From a checkpoint of a small mixture-of-experts model trained on Wikipedia.
Size: 11 layers, vocabulary 12019, 12.7M parameters.
Experts: 40 experts in each of 5 layers, 2 picks a token.
Below are experts of layer 7 (counted from 0) of a mixture-of-experts language model. Rows are named router (the router's row for the expert), gate (a neuron's input weights, with its number), up (a neuron's input weights, with its number) and show model dimensions 0-127. Each number is 500 + 50 x the weight over its row's rms, rounded and kept within 0 to 999. Numbers have three digits each.
After each expert's rows: "gets" lists some tokens that make up at least twice as much of what it gets as of all text. This comes from a sample of Wikipedia text that the model never trained on. Tokens count by the router's weight.

# expert 32
router:608575479488549535501552478525549440444518509519486477506561379594474443566480461433457497493504463520457528539516571535543521489486518438465478548571503469434474416552575528473478594586545511500514525594541424483418497500499623562517511431406507421480521496418495576404573572456470418477558522513536493543527486534453508439484481464374551484502633512554495513452482507482526477545491
gate37:507494555464550549517501533513583493428531495498470521479493426534477511573497462613478436511535563497486554541489398510537480438389535503498523510495573451482481523494429453516525500495455483451486560504434545446549498459419591536532419506469514517575456529375490506411527463478431461518528604517611432508529543504632494455560395512440456585401554573478536573543453475433484505558508
up37:509556522543485450473567553536486512489485407490563493557451358515516518560513504545458504512545525517478567454513446526508501553521433487505538489519499470475480417436470501639508476571482583498453588479550551569543602451496550592567464604497475476509446349481537460573553463436434599506539519508576522569527538523568486566480562496449475563479450556513545456479487533604523504558538
gate38:488528522468504459530521498469588514448488523514384525445570495425452407525560445584450454553529571566512526453484510435508481468444469516352512498500463454430487431488520410536519491517386540437498542523505494510406485472468482560532555521555530480543492484551411518454551508546565479430562445510608473529444373460459518523482487456362437485548478514549521505447389516539518533568485
up38:536436486448568633537472488504552519499512649489520468548539526496472528426506498420514533591518488376433531504508399438514545476455456539539440467494554438549561486488516531492512539426469450546489512515437533522531505449373484562564487466518485573517515605440499525446522450524542507454492539507641535460557525573515593547583504505476470482552485474447442460524426535380514524507517
gate39:502589421526542451468557523523524441453466422508491477492413575554516422439387536482529525587496431505492488427412416583540499557466527528527536606521446455487485453569504557590487553463463484501526547467504547553493446553492584408506560499492446591454507462579526537459534607500556470455512542500552381607553505534442462510488495503485499494521425445524527509465476428567522525431438
up39:555523504521516532528566379467453521484500469459579479540581561422445440563487508433511537566590554546437514585504546444526521403600506448511578493463471422540476472548571521383502505526508482515534539414442473539493513488551513573517407536502442491531429464589517537532491446496552493409431386462408467462418420477489520475468475485619488477459469494502488438526489436490507499430471
gets: " in", " of", " on", " for", " by", " at"

# expert 19
router:504535431516451580582470451540503445475456489515512536547567480541541493493511423390509363464504501496521591463454538555474540497492546529454499517553480495540514541588533452456441516529515543478491612470503455511437555531504501506505542417474448455585541402424530580333603548497396469506498465472552517515530465485485557450531487434442549445526537436511486488504506440423573382491490
gate1:544535448546483537442510537544474500442463452469444482540512420463605499463466544501516564428572585475520520483442458511420440451536519519569489483467493468525433440414518391492516488533441433440433482481556525501428571488554583542468493550447536471468477472422492469495477459471519494443426451473542470342490492560589553539539537506530507399493467428475645389531525532564471515530440
up1:556508446581541503521510558499514431477506425509523481467437479459544485494563662499469513435463500525567460579478446520430417401498464533610487511439445525602569540536521515478509499537469542478430572529556547433416544577484474525456522489519563491445477409558576507518405493476514467535360513501476543505510583441608468427546542538447439404485516531473468524462467505509483541516469
gate2:471504488481428441596423514543502495524565446467532520558544531534525590474475495559571448532488542407508569451494483516411604534447515509527496450389587593498502537497530515483603594457470484480568545487473490548482514502432593463493471524551509410475472463446515446557461529481466446484561627514505461523497535525529415507662507402542467543565423556526499541514458464477533508542541
up2:491464549466541468474547462515545428396530543484590460519415545521510472445481526511557466456535421524495590500610493462476498526587491558475492506468475445518601442532480472511597470602509507519467525537622500523431455583539502503528412484496464520493434528576530547542463555457464471633584559603447450494537532527512577564519425438436535549537503526586520489531441576546495495446460
gate3:576530590455612478592506480484447475539559488430522514577507521510544510530599470449467526501543509492389542546513453500477564559492518515488518478456457495493486465471484442440471489540425609475551510443506519605466380540564455406477483434494486535511494432462561429451448482475480588471534516495520417449499463602411519438558455483587455425543481408508489442560572410448458485494491
up3:479547528531541438473475485471483466565434572399543614542497501553557610524434509523523500424475431481475512572492528456499517477513532586511534446442577607511559455496457513449523470435523530539438477485555519484487606516539531533447390493454412476421548550528497459466505605502556531525575469476540495521594515472476547522535537523599579602537467445510555494450588441465519530425578
gets: "1", "2", "3", "4", "5", "6"

# expert 9
router:558564454536580464484515493554498441477506419503521478497581448555514513500517480439471389501485536544440496529499528480471569481528485448478527528493586468536480423507536439477401567495528580481539576534563416508410520565579503574511555482327482521528488488504454486442492517434507383529579499589564514539497434507448494502474556381456550416534555466497469534451522406506485477557586
gate0:526485498532491477465534492535491481452509552526467427476543500545575543483601500451412458508467485563519529565484484429522642556483547438465506459570575540543390493532544417465418498476490614511478507502496521447501579453540524492541443529566458440506595526489459460468454469540612490508613538496536461497410481485467481646458491384506596495487470427528489485554472497458591453520541
up0:479525544585462520607523533445427505523562553480513533487453545537376571436512558482553557443469420600509543486543562515515419451507473565524457490504484378487627461435493464490485505468477436414542467443498510542477416474439511448477472481414456566414527524498497480484563507573368596569515503465496531455480439481520418452523571538480462496528523464561504439496582515459567521485476
gate1:499599460505559409506548476587452513446470530611558485531543503547439439476457518494481462539554442444475415482466536459460525518419519426436480476490434515483448514456472491456421545502524527540546478550490415454469437524495447614409614429480410492465507592499481509520529560640435440507568512520511539449518542474402491560494460485511506567428536410532549514494440561535524432521540
up1:541461471471499575510544494431516529494462454501547544462559445435478583442533538480471465442500570504533601512535493535548508503562459494443533589658544520481526541515579476570529440463475432555451590454519560510573560513474526457517458499517470583516484395479558451510508479512486481539396511555506468508490582503612473523579523514480411398490432438537435520617587531464453484552439
gate2:524500547572616447550493545443461451508552433456493538468543471526510532477480535499472552450508564455527528591494510458512537615451512476528538533490522500504436530564456458543535560488531525510498474502566508572455561406553471519459490402547511525489497508462451513531586484504476525489561508646477516523380500371477593526480463418490532380432483524428486486437501520481510330436470
up2:517467397551517489470490473532574548464476410541497409438490490462563504453491561481454527469480552466416574524481601445498504584501568486504446431596505504537503559519584419596526521527432524505519465482576438622475452454567456493458499439528484537535450463476492454516555489475486372520557435561407464459414480422464615496468517491543546421529462457453525518458511502533551429446535
gets: ":", ";", " |", " –", ",", " —;"

# expert 13
router:479487453458556530510564427479494472518523445461495444560525458446483487483541481431433487493528486545499544594415516506517600457512586510423502482597509470449484370485497415471360563525494549548521540597556376402421548537497472511547591503493455444513520412506494552430561525502515454509580463523559572527570517538526501472513517441474572419484507452543486507466494407433507429528510
gate10:400455441308530484524521467489509523524506562511567463448529404544458520586496506519501519518483539437455552577476536549618461528459533539512471394552587511465518373563465464476502486507526526551452476462537485502520508560497507437514612497534601531536522437534556508342516535507591516546517480552481517520524550513506490425502522498558482513497444483571506457432542485539427508574466
up10:528452504517395475489463494554529589524464481502498446525521499524374444415523454434387534434469569505502461517538519619450470479504476457384538493554522450510498430522482473399494542468484420522480488478531514498476445441485484492488542506613473468560423430552563596502376563495543570522461425588497550439563512443532495463515433501511500585514535456509496500551431414457477484520406
gate11:504502519494474583418464420489455504474448406514468394540450520506370563473433508559485489570414511486501511489469489453515518480538590548485505483527590490556495481490506540438514553455520545453574500454479448499404608563463518508473539545456541549526489496408571507549390422558433607523586535505500548489538454446486511401494461455487436516389498559381450436489489506461476520493458
up11:502447541403469433459578519503565514592468498561543493483570454427557524430457575502525488461468548408426501511499498423445490573512515563479423550452455505492504444472555551534554456417472491464452514479501499524502534462482468426538608618477466560449557427556541550541399462429467472495502478539541539636534528476513489483431528522444505529460539503593436519426568505440561445591548
gate12:436508505550539610464499534499474392431474500440507531539462506526555508581503479451499438485502502537567415567467456536440553519543583554462550489438522511568421429535485564544513437545490593610478479492406485521487393410549526484503506578451482441456497550455538560450521524519529441546590466528451504519475487450549449536472484478524556575490493479492508463463519512496522423663368
up12:461523464439466484484565417505540564518487461503559539484480530546536545453452541563511521471498524487564576484464542550562467602539519544520481462498600513580438528515511565517415501541488484445499492476522503453520394510535490446556444524453675413503511574490582505491489438534662482438500539624523488495510566484594533538543450419442521524548591600497536474486484498488441479544488
gets: " ", ".", "–", ":", " +", " −"

# expert 25
router:494559475447509491488567525475559407531547505452491476552536360534461448547487442491427394472619523467470541578487550531496557463483474516456520524552544540484471454508542444435420543594569521512529510525500451511433484497448610561499449469452475404503517464445507523433564530368475491477505425471507492510559493525391554425564493481428595474395511524570518491485479489519560446576469
gate2:481541561483488469441540597443494600517462475494438501475550534574509503458553480483507529488488478405498434455438506543447460445493485502536501564585590475476453528505501471456467541531505446480552587529521437498449491493535405492459464584547506506443567390468523442506469549441472395431433592403489548482469594583519514441491526474447515434601596595437530558425527586495463468509538
up2:494514553522484537493534492538450512450562460581447600537501437505480513505574559418517506548469505508439426544534422523526522490601559447396464508520562479492609558470505500471472494545412625477488522456550450521556544517466498457464594625477461566502520442580572527431585587433560490529391466509428442492473498484506480564460539503393485526519534493561482428483458569456441510473516
gate3:483458404528595446570527574587532482579417528573613509570424433469486455582574513472569502490523441475399531531488509402539448517433502519492489473468457558559594544489560541498527440565561537533508523502484451476560545513539575582533408544474498542438467460419486559511559507531536578485460587489513488509489520492438462604524490526441567521491516511517549579488429505476534418562525
up3:616475442407530529491553560419529503496436447436533598522460553512477528489438450500553460556564510532534468440525490477485557511530529469473498552598432534427465592446563496468598540396485466543484582477445450540577485495460442541528516515555528545493529547577529476477546482491452497563497523479563471543482536389577540504437520579466410456488489481551432452625601444501474518433527
gate4:465535552428449448443579452545560504508473498477509542537465532577528389528505459521595499528478490547509561494516543504558480497529416486568491521463510520476552522550402570511451550498551493492602479477497502471505522441451618513404520505467638473498514374445482492514518608511485530534442426504502455448509531591465531504445470559473536448393490456567423517484551621512608457542486
up4:575495516587534530470533528581496528494666523471573428501457587489480523536480494496509498494484494517464367483535451558427566535549467464470580507431525491459554516556404524510572546421507428444541573573503625502469396602459473551514430461506424453531544525596555520519527428507505458534542521537451444530454504533535531510553539499514521503494512548422544463577453536472460520513416
gets: " to", " in", " for", " with", " on", " at"

# expert 34
router:523537434507509520505443512534566478558513491388452496447542483583422425505506471425457482463614565519404546500517527521572617448400514438495485584531522483534483498471579512452444541618544456542462522541557531476458466515540533572475493493441447409526508468511423531452482571481487374527546467479504527519567438501463525426537459432439524443487495538518417470373531491433516478563465
gate0:528540523450449433470481588462491413521557613563553530538552457526521551509519504527505553538548432454530460470495484484532548530505530556423487590503525442504464606522484454453448456483448449515595442543433561465457492423475590532487435412427448471589425556481560474603505557565452412553560478554487565479588569437518547520380530516456528525526507467485510538496495538520501416440458
up0:475449526508502478589452552481503544386548406460537496574462527537499492502488442472459411405455425590459536517477517525514563497513466595468476438506472478547453476596516567497501400482551505560506608578516486430419528495462529563516483509470481606500472474399533452554453563583645537450521584526438549497540525479500489588482483540452595503461436515522503482469519511419510552542478
gate1:457526483433445395390589520486469506564399542491515499511398429501487514494469545624465484480530436564458430521463514451434533508413611465544490498591439535474521487450588414527490579472484501457517469442465471474427510503594497555479577552470513451523567459473426531466518438563524478441527463447588554460566469489542490403588527551469480494485530493491547449483507497507593454458558
up1:453412539509480524443508472443592528563424519450514569380576547529493479443540466473439420382517376496521581448446514560455417488511497525490450449488462536527528429543546470588553596467496445541453512468508495459440461510501548471525555513415493603448538532399548508583482464561478545477506509507430471536507519485434414526416561473472509508540511595562424503523496480523477503591526
gate2:454449460541464513412458505560527615540492490481423486389478493546497485603533502470437512510577510467424527519526433558511501485476478494490553466477511468566490373541545484505587502556494481555507572479435587568530512501503517566525516627350488514503532488410465486432487443478438446588514450473531455520543485452457589574561545438469545508521531576515456509422573501540579514541439
up2:484571435514427521375599527499497593459548468474510480468432544369530484541520550513515501431560505568570525469530597548486490474483515499472535494578499505472443536373474530501422525517535489463467523533480566520613496434535542518459500531498650517468469445465653508517584486465479490609523496599548482481512484454506539442491520522570581478431476481531450550497524500475526527520572
gets: "ing", "ed", " that", "s", "ated", "es"

# expert 31
router:577499472474471555501448504534542417484463466515551487534600362523478476500536510454477462506519521457427539541433503540511507439478512469356392545597542521515456536495507442386516574593545581451534563545543419460384560562579545573547513477406493447485495507450489553468550574498477482526514468470501545575548460494453540433545466493483508478497538491497444464408569481459542495520582
gate2:590436461439483549563419447447524499501524555492556475523591530484514546497492516423502467482477552478454552545460525551501503570575459475463529454563549473578543569498552464472465506498468531530421513575521532475603393515541560444555438568437548538535523517573616549478510481580551524437486476557486549461576503567514510483534462550651442433506472545538439587480542439426533578550544
up2:554454431590478513511563546543618492481528503566440413546431515487496431488561541498529481480527367484450534575451425414499616527503533522500488492520460483463523515434551461486473468500473432529535473506481438527491477439421542432544428525433490423542416545553541424566543393547520625523488483466451587453559415491552454498464472473437507539515532531434470521510554479516602498478445
gate3:591591522458438539534578541566473479403453460536497528459565472510503449507427516536536462447510530476480549477528482526509500540359486501435526562542510467511536519467536385558513550531494588485468561513499451433465519498408390598597548594539514532424427456458498415461484502465484541464475379502472548439575483549540595545488507495514599517523479581529523528472439491416520521526511
up3:473439486503424494559523487420474501489445468568497469534537434414508497454474464585537526524615555517374482507545453536540549563508452469496421542544582499513433519543496508575444455558535499512466558505424487484448518466562490479463430388463469467506455511562406527497501479510517435528514497525500459418392602632498498606416563396449532552511426545439467514476511499493443541472536
gate4:523540503438484515571383487542479506415479502535485350453527486480502405479541448490458481527488488452446513493479473512462564500533575501423519478476518505558535513587542443470610592486602527523425501548528491506447503543473585433570573384518425559462498528541560522469505523563552515553575427524535478476472465416552471518598550535432406551451526553543477551494471600490574531510509
up4:492484410473448538488527579469477509474501446449471560558517481555377534523517491507530493525515504389537520502515482483418466500420530478451528519440620532452485473437469456572456467577600424471493562459417504608536454515557470563508511563543480453473414496460453518547474440472433465465525551442490593532420564598439497552552407475499535585539486561541489452465511514484397546574558
gets: " and", ",", " or", " the", " but", " which"

# expert 37
router:521554477539563614576508453502553465541493448523525559481536434507393501548570499434418506424501455506413501532460483504576526455485530344495541486516552431476471554591502497445417557574516560467508494542526502521435521589584529512531559489497481476473542469430439549520517457446437322490544521565494545558545467524552446454494525457465501523416557491485483442458523467427512490466576
gate6:468533518507476569509512475502473451500458480484582479576453475462465464589534545524494494477484433455485518480460510572556525400505551425488524452570580472377469591552473502434405571457432571524524468554573532501423480526554426449563493553495488492453590569489429518470448424566518459579522517513533557502559425532556565438490476443507519471504559558417500460444611485528490561409598
up6:523498490489512428492468518514406511498481513490479425497526460553532461515453418579477466544431612551493514514504620517489460449555489554512526508592499465537472421575618511455562491449562532564434496453482481476526491466529603622495455476574582539497529565574379429469542407480521482510478561581544476363445531521474461428464544561510500439539486423464503556425487525497504487491489
gate7:552494509478440595486462543536548464527468541522496490475508473478476473466653491440458494531460410390459535554581545499500499587495468405490627557464522480448479496546594506525447442511518501424466547550428519581417545546525485450505583481447440433544609443520461515479462482574577437465535536457490516535522543493576497524480548584496464399524482526598485511494526568464532463413549
up7:480607498466462545498457526473524494540506597530503554540552449490607520458533567498501475416395508468516531411508319445526568469510490416516594439588474511560484545426501606445491475392487457483496529463498530500569534450480524436444482476570482545475542537449464609457561477554541465521527450520482479501546475528551545493530581378489580543486475459475530486500570520530543521510551
gate8:510451490436549419518556489460602508506436472495516535478464477486433481466477490526474508550545474526452411538493450578480475529509424433541472532562495426541456427537507522434352558553476508551519541536491482434567502518476413451520493601437490475514480407388432438541445474529511438548370547507477468517587512446517529518560556470500564551434529420607514486515474506475594469402505
up8:580587447508509464615500448519484510532481522486542439444375491515592513403515381507513511491472523615427505438629552465397473551442508510482474494555460562483461481469465550374514515475531499487574525604492475476529459581596472527452504512488488559444561512524488448496550449494484564413514503480482507496440523519396531509509480476482504491579562486499515599577496492465540594526522
gets: " (", " \"", "o", "e", "i", " ex"

# expert 33
router:510486469422443507548454509490529437515482463478434474525525439524439535508522535424369522376534493471410539500526489515558579444444521519486517512488583432591506504467624491436474561487590483493516491549588515467450506605480535511537445540461468489569526498397513501406583587449512524559580477504518571560588459543383497518521491450460510446505482527545497482483512442460623475551510
gate3:456526470431500508535461449520538450470542400523463586521465465516518494576538510398466570505501413528460505470546477535488514447532375521431448504528594476576482442510486525388518558515599513526538461484385460465518421567467598532439454503553499521494461464407515433526602421539418487423478514493459529460462543536428530439538518567488524528585572463510552534502562472393500508555485
up3:574580545477588456442552558527522588506520521503428426532537445510545483504542496448517497531484426519504586478473487483477552594490490533446545549524451581520578422429558539461544470538420458509451517544404531535535393533446454463477463532501495511422521451491494560450517502417495560317514488522424497502510525447456514561519464409495431495533469505481531602440428457415578440500506
gate4:479540450435572474478513456510453475420585507551518493543455481573483530487476529371467672454486557484504476509504502522495470468593605505591541477527439523526491446382564502483408511585477559483434534480548500435531557565580534554527525527470555519440527439488497465524522472587516400453529490507429589493520530559471617518461531573524507501508498476454429436527494464432492519423533
up4:530594463433492486503427480519498441523520587481515439538473474501450523556466502468498427549527520438564571405497519485446441616521549471521616474564506435504554531448576550618474493490535472413531491515400440480490488444497557497502438456509411399468464506462511553531448539531547521560405394535574485454452489557510578468394524519550423455474538489526548520578526469578504495563517
gate5:493491552507574585461479474545536478467388456496485487511507531445558549475577537388426530400500486535471512601488532449542462466451522535422487444425529502556412446364557496403492523540559634541500395487475470545467511430576517486478430423588507535505433442417559536522486541418459548559550512491543471527514433481405467498528479530511504498516517505509475513410530474464466454464517
up5:478445595486507444491456415458516428512446503560401465549548572463620466554435554518600481465461488522532546497456525545500495566403464541515484442520465567550490547562460500401491550483507495490427521454531510424499559485551486479527511508459600460540538484431415531564515557505510549504502588441424542565521544445520620412497520561578544426443550531516512455495476485429464491622492
gets: "s", "y", "as", "is", "es", "os"

# expert 5
router:517541523499516537523560553551561479462528399416458500522593405537447505562506466496453451471498529450517541546444546552502574435453577434357425596582511456501471483499466545458474577503468532490491552540495408510399501562590580571574466446454521485577534482496473547416523516432480437529566419503507548510502421524481479507536479418464528489514516478595473496423510437460525462574554
gate2:505481485502497511562512495458527603548507536564512426567444481519470531569540487577491469479429473436481563437560560449393605538495498441472543505438443446503655545460542558498504479493474511516481497539514611490462488483584500469510535477528557494492541528456499567494514533462562481450527497475521399549437578442465545531547518403375509549586589494618604517526482427525487450534487
up2:510519531472567555502563447469454466488576503509503505565457486584425561420381582430463490496491546474527480496496384557440494430512495468557520460509559481493536548486519426556515504506463507499394494510506514488484548564499499552550400606601521400497492455554456592449586529516483563527443530529430576521462574471422539577504499509472563405448568518395481516450474502495428423473508
gate3:677541513496492502526429548564489459510557549483474446461440446490462619542433495480596471468437559545575490439515554518558487423451555477482523490516543475526501545523446432520509486509396567477540538557511539584526524537564529430482493447459548453501455552388476543465558587440539510552494459444506438466526475507460419537489534449581520483458520520599572587424499524498542525498604
up3:478465415504483445468454498483437560538496575481530490435633477521449514550486545444412614480529470533515551487422544514473442547651468466555512506541512457613498454518453507502474486484504463508434383405518523540525568553484488520428512479517498432536464519466514617590411473508473578561543507472521454473521563579427463435462505554520524493520466493537474409461496472568599545446494
gate4:536530527506500463503467593577450400423610536500511504542419474506514537516508554538531487564505481446491499556508456468491527528555536450466512476479457532483506534463458456528390546452504498545410468591580521505566440551536529554638541590493484467527472554488539495479560508562493646514599594465598531515555405518459444440469556491546557502507472461466521447417470403544465440514530
up4:459540568528535519463470488437498527369551425538503454427507486522394538509499433510466456461542448595562512498373535588524507574561483482555547563426527520548518553478505486444563529506566508572485504477461510466529538535539527448511534563517535537469464446472470525544391573442432606546492467398599584383507394524453448498546508511550562510404497495530524536490522503545484453488502
gets: ",", ")", "),", " and", "\"", "\","

# expert 39
router:507623433486476511498554440522583470518492401394566515504609456456371461488518416452499467411543531525493526533546525487505532487516557484454439559508561491500523512527522467516398505543590543495560574538506465438446477491464513516467511473483497471601537398479478535461579562457503539589571458484462529568496356485468501467482474453450541500504529461535405530427499447557525398547495
gate3:428515469521580534461499420545519460495528506478469447573605452575519497504434542439481517465564519441514469525483524404491483521529476574593493386520561478538542478488439473497467601491474515566515478454472592422554562472520527557503500443388477535580616433432556475526552468480437508532487414530454425528558433488517395524463499470466407531496459471471488576460486499543559387471440
up3:549564559532534571459406570541502420559574507505459484460515585411488486597459505494467513521476502379493578492502571510501572436411573494445520547445558504447530523628481581493435488564469422512526545585496500500486517476432462454504570412492476472420504530628451480451484496436470539507486586518479529488392469477434556553447468481567499543477537469496438488507431456536521528553549
gate4:508532508518525436510472511502470411451576427476538554489503533456429466462487443498483503480536571439552458529485524442543378471536496590432512494443550473481552454540483477513474469497483568543539500590515503489397484549482391627455531484510516580523533465379511468397531482526477569438521540578535492536552487472485446424427507446499549492573415460529488608466580472544536418420595
up4:481484544443535482515477480544471452499461458520585552478485492456534375485593637599506528454418509444438522454516538498551439514470528467515529418495403481514433564516529511464514613471534537543508585406460423486510466562480487538613595497477521374513557553559483496528502465480561515474531467437555470499561511521499453528483548562540471438517534420540582418542408538451554465483489
gate5:518466515435504515474549624476453540498472489556440469526492503454499535520467577548530543432422564520454466462426511468463483496550513486483515484479548471519479482506530497537439495513429495466469466557546427433420498529522473542494500547444548447502487322449583535478695513561442582577666472503505460496468536452555482505435495453514541400531560486468415456492459536467487454483509
up5:563484401493503517503500512500600497488457463464701396459520535433574571532480449565521445544540551468512432558450518509524528470488490517414449480506584439509501536556528463529473599498520531509407459571458536546467424510439529517544432490477490476491434550577466456415504433470446579469493559544546515403518569460539519433539449500519473500502453577457520536484493511596435555567485
gets: " ", "0", "3", "2", "4", "1"

# expert 1
router:569609419479560503508485489525441488518539505474505579535484420478465514540543477478535395473557530422494532454393554524513590456501540389404489567476554434433434462481544469466500550553560509526442545580484519460445500600529528464533531456505481494592576428526488511456467524556507490523516489550545510510565391564413561439521546392480560474430573514581496487522514503564595498531513
gate5:464549442502514486543453528457486482520565466530566564475558531501488579578610452497461459488534450518501543437485462551535577520519510450532475579449452454533550612438509538477482479449466523561414503601534533427492475462463574492504477430503463490648474520573466485487508466485455421584408495501463519595520483499548589570518500438521508492395601479549497582507386474583478541519555
up5:473579548490515470511438548503463454536531581576498552649515448534563497508485581581437401549410484493499527516526511405550531471504500502499494546493469560673523481536506418596513440458446465439468492469529510463470516553471539534468440465528480521505438447566519513452549500422512515523521450394512463517523450513395461520457603534486486499505465618593495490416454475494512416492472
gate6:505505401449554498529476368455394525487527505523450476527445498459485409500558582465473542527513512476472508613375564455551622603568467531427458459540520475546470501470482536442451548597537497566393520540455500489508393500537450440443495493557505438577520410488511542498500541488517472534496501533546514503518482516522517454501454459500515434450550470640528440546533464498524495587565
up6:403418430465530490497560456484476545480562507522460552534604435505475552505490618476502520523605512442459484427493461399524603597501440557396490446517527462499456504488531426403552513587410561533466506385427505491504462457600548446471456487504562515533491536416450515450477485436440475460440487540501518478536463479510541449419391478552537482535482456565528472533536513513526464464555
gate7:445488473574521548498483445507482574513491523461466527459572474498408592494524511472491483478585521477480544512426533468527634477494571416470485512556474543385396415522450576479533435524502492477588470491420537552579536520515479381553514460462502509546565541516431577475493467538541549581506521506436465497520464584450463458466539517490457506562464494572447484478542441543615381573433
up7:460517413519510478504517503550494549512515576452434541512495500500420521572486542529498469379479435611493623433451517427490538455597547495472421483530466508512486462527442562493476514515522487471530479538494491427452505516502452548544471500504370414565516541570514398536506408528449551586537506425472562489561582557474508529449590525485403489628499465516531510556558532479540411440452
gets: " \"", " (", " d", "'", " H", " t"

# expert 22
router:522569469440471555487538461530536437511476445515546469560534444518538451531513490425499454523527454559469530549544469649546483476492450368523503536520494541450518442515549448484525500540552612558492502558500414497461482529537630551533542483463499487553482478464492562396570559421510463476533444463504556507524445547470512480477531470386576346528552494586499505462560485513517438629488
gate3:564574467537437551515530473542506438499417442586520522462481458549533566541521489459484541473461443593486509555540461611500476474441458423549481478518481578547487505472515408593422449480501519575500487536549495591495536522538543577512602434422564552505495506581496443434561554492510492522437507578622583448498559495475533454501477509439458453516615422568491525479537539541501470496617
up3:468518522408540583492505464535468432425407373523437446459469461404552531502503572500534530610511422556562463451513523529457557475501433458508465420546510544498536513588558522513546571447478546488518490451548502503424526553493540544481597468615473518402543517523459528476555486613498528576516475526501472563542515495536559474509449483447552540522513396451463437508561477536460561613443
gate4:524488541523596551522478504392533484410541446477486512546549539546488446473507509508501526577575483561417538540449563543473531530477521405526545432555493505483435575553472458500513482412437458508427484506486484536561428546501606493384562439484490420585473507607511576425526555458425512483498383495549551438433559499475516467489485407484551453517597494424562511492492567520464519552445
up4:540481445535567445559459557531459536453478546524455505513468521547592489459564509626519527577454441443486483518556402490510550488571515484393521601437529493541509521385536498469596506506454413493469618519435476464530553481587465523542453539479523538525469445520455469483518512517448427386558515503447552578473411529422480561558572486457530461545486587483585509556475454511526571492534
gate5:491516494515424496497519464507439544485500583373518572455512503582477428520531544422455512521494449571536473563561493653473458493463413417517411452519441477458420514573476469499501563522510564560452479571488466441554507519512484585482507403441488391540429501526483461437472532493525512561482528557498411490486453495547507497505514595489534449482522503489410497562508441494495365589407
up5:477567470500395447523421425533502537516541543555513444476522544545477556483557589554471524439572441469517423506467504395484514499438599602497430528480461443522551485596625495586597532497536468428495518444492462369548499439490489498519496425533394460455520525566461519500445491574454537412476487505488547540504476592542470526495502443447485478611498565500458512454546456490543546510490
gets: " of", " the", " to", " in", " all", " from"

# expert 15
router:481502473461527585553486478594584460466457438496514526480526471545471508503517407459437365458477463435502532483446519542573532481451575526442462509535479454437522462554498482458473510538537584410492610569531490428493499526521514489499518457482533416593541482529503608469568476461469455469513495490569480532514496556406603415498499483468562371514567486480481487511505391502514364583558
gate1:488471395452455498452485520458422466546420578419468406418606416544487505393522470580464437435532505490534539495592530498418527493551512436438533590471473415526452542418495487543475551510482508507476494551497561463529577410538526459524471496457521474524500537501614549521456542458482575433403571467484484381522491496493500501477543548475409518611539514540461495467545477509446451474464
up1:522589456568568502451601510525491537636469572534479538471476459448532510520542494436516500514460520553497472441577456389450476481517493503489498494550452569436489522403475435558516447560542500512412546548504476583435481437618514431541532574528537448442523574543480417562498455508590504620441502526484556489480465495519445518527490496502424398487478481594476445468473415531443460572480
gate2:435533504549613528523525451581475457536414490446525444479460570439554389478562547363483507556531516520565486496524526492516514615484459533515406452556509399551441469477461509403502512491512500535497484495452395544530448519495593470565511501457537547566512462461467549635452515524453537453552544453549484463452476569514478418446548485483365492538460445494444499529507462444505432516517
up2:523498432469506537547423522419473469509411512435528487539506482493516430468411410564521635520424472489535580478585476583565515506552562514480508455588429383455444472468524534447521487510595521526474478533481554511478607489627543504517495457506488492524552579517485563465479525511508489512513505418500451505529432429635505414507531471535463528543495496503522426545511525467362433471540
gate3:453517570439414542481541460398440451504583450489517543528416538493482509493609402560446486556555454514518470566617605469580375583524475492464564429424478412499484467520488433502463462504468479494504427539537499503522407503563501556557469532433492497545501421491514527466464541517503504542522527536455508414459493484544485473506478499439543545515430584609513562497495533475608516594494
up3:483519484561433506463553533566452424467470410440313525553504532603539433511569530442595388497481461572443452521466456532573483557501559530480550465533385463530471481508544466465529570533458502465498459566550461533500533455520478507437494460544443455412504479518521526497468458508498544441470423520485505435380448564488572517537500506517509543555591429549526517541469500505542518417418
gets: "9", "0", "1", " ", "2", "8"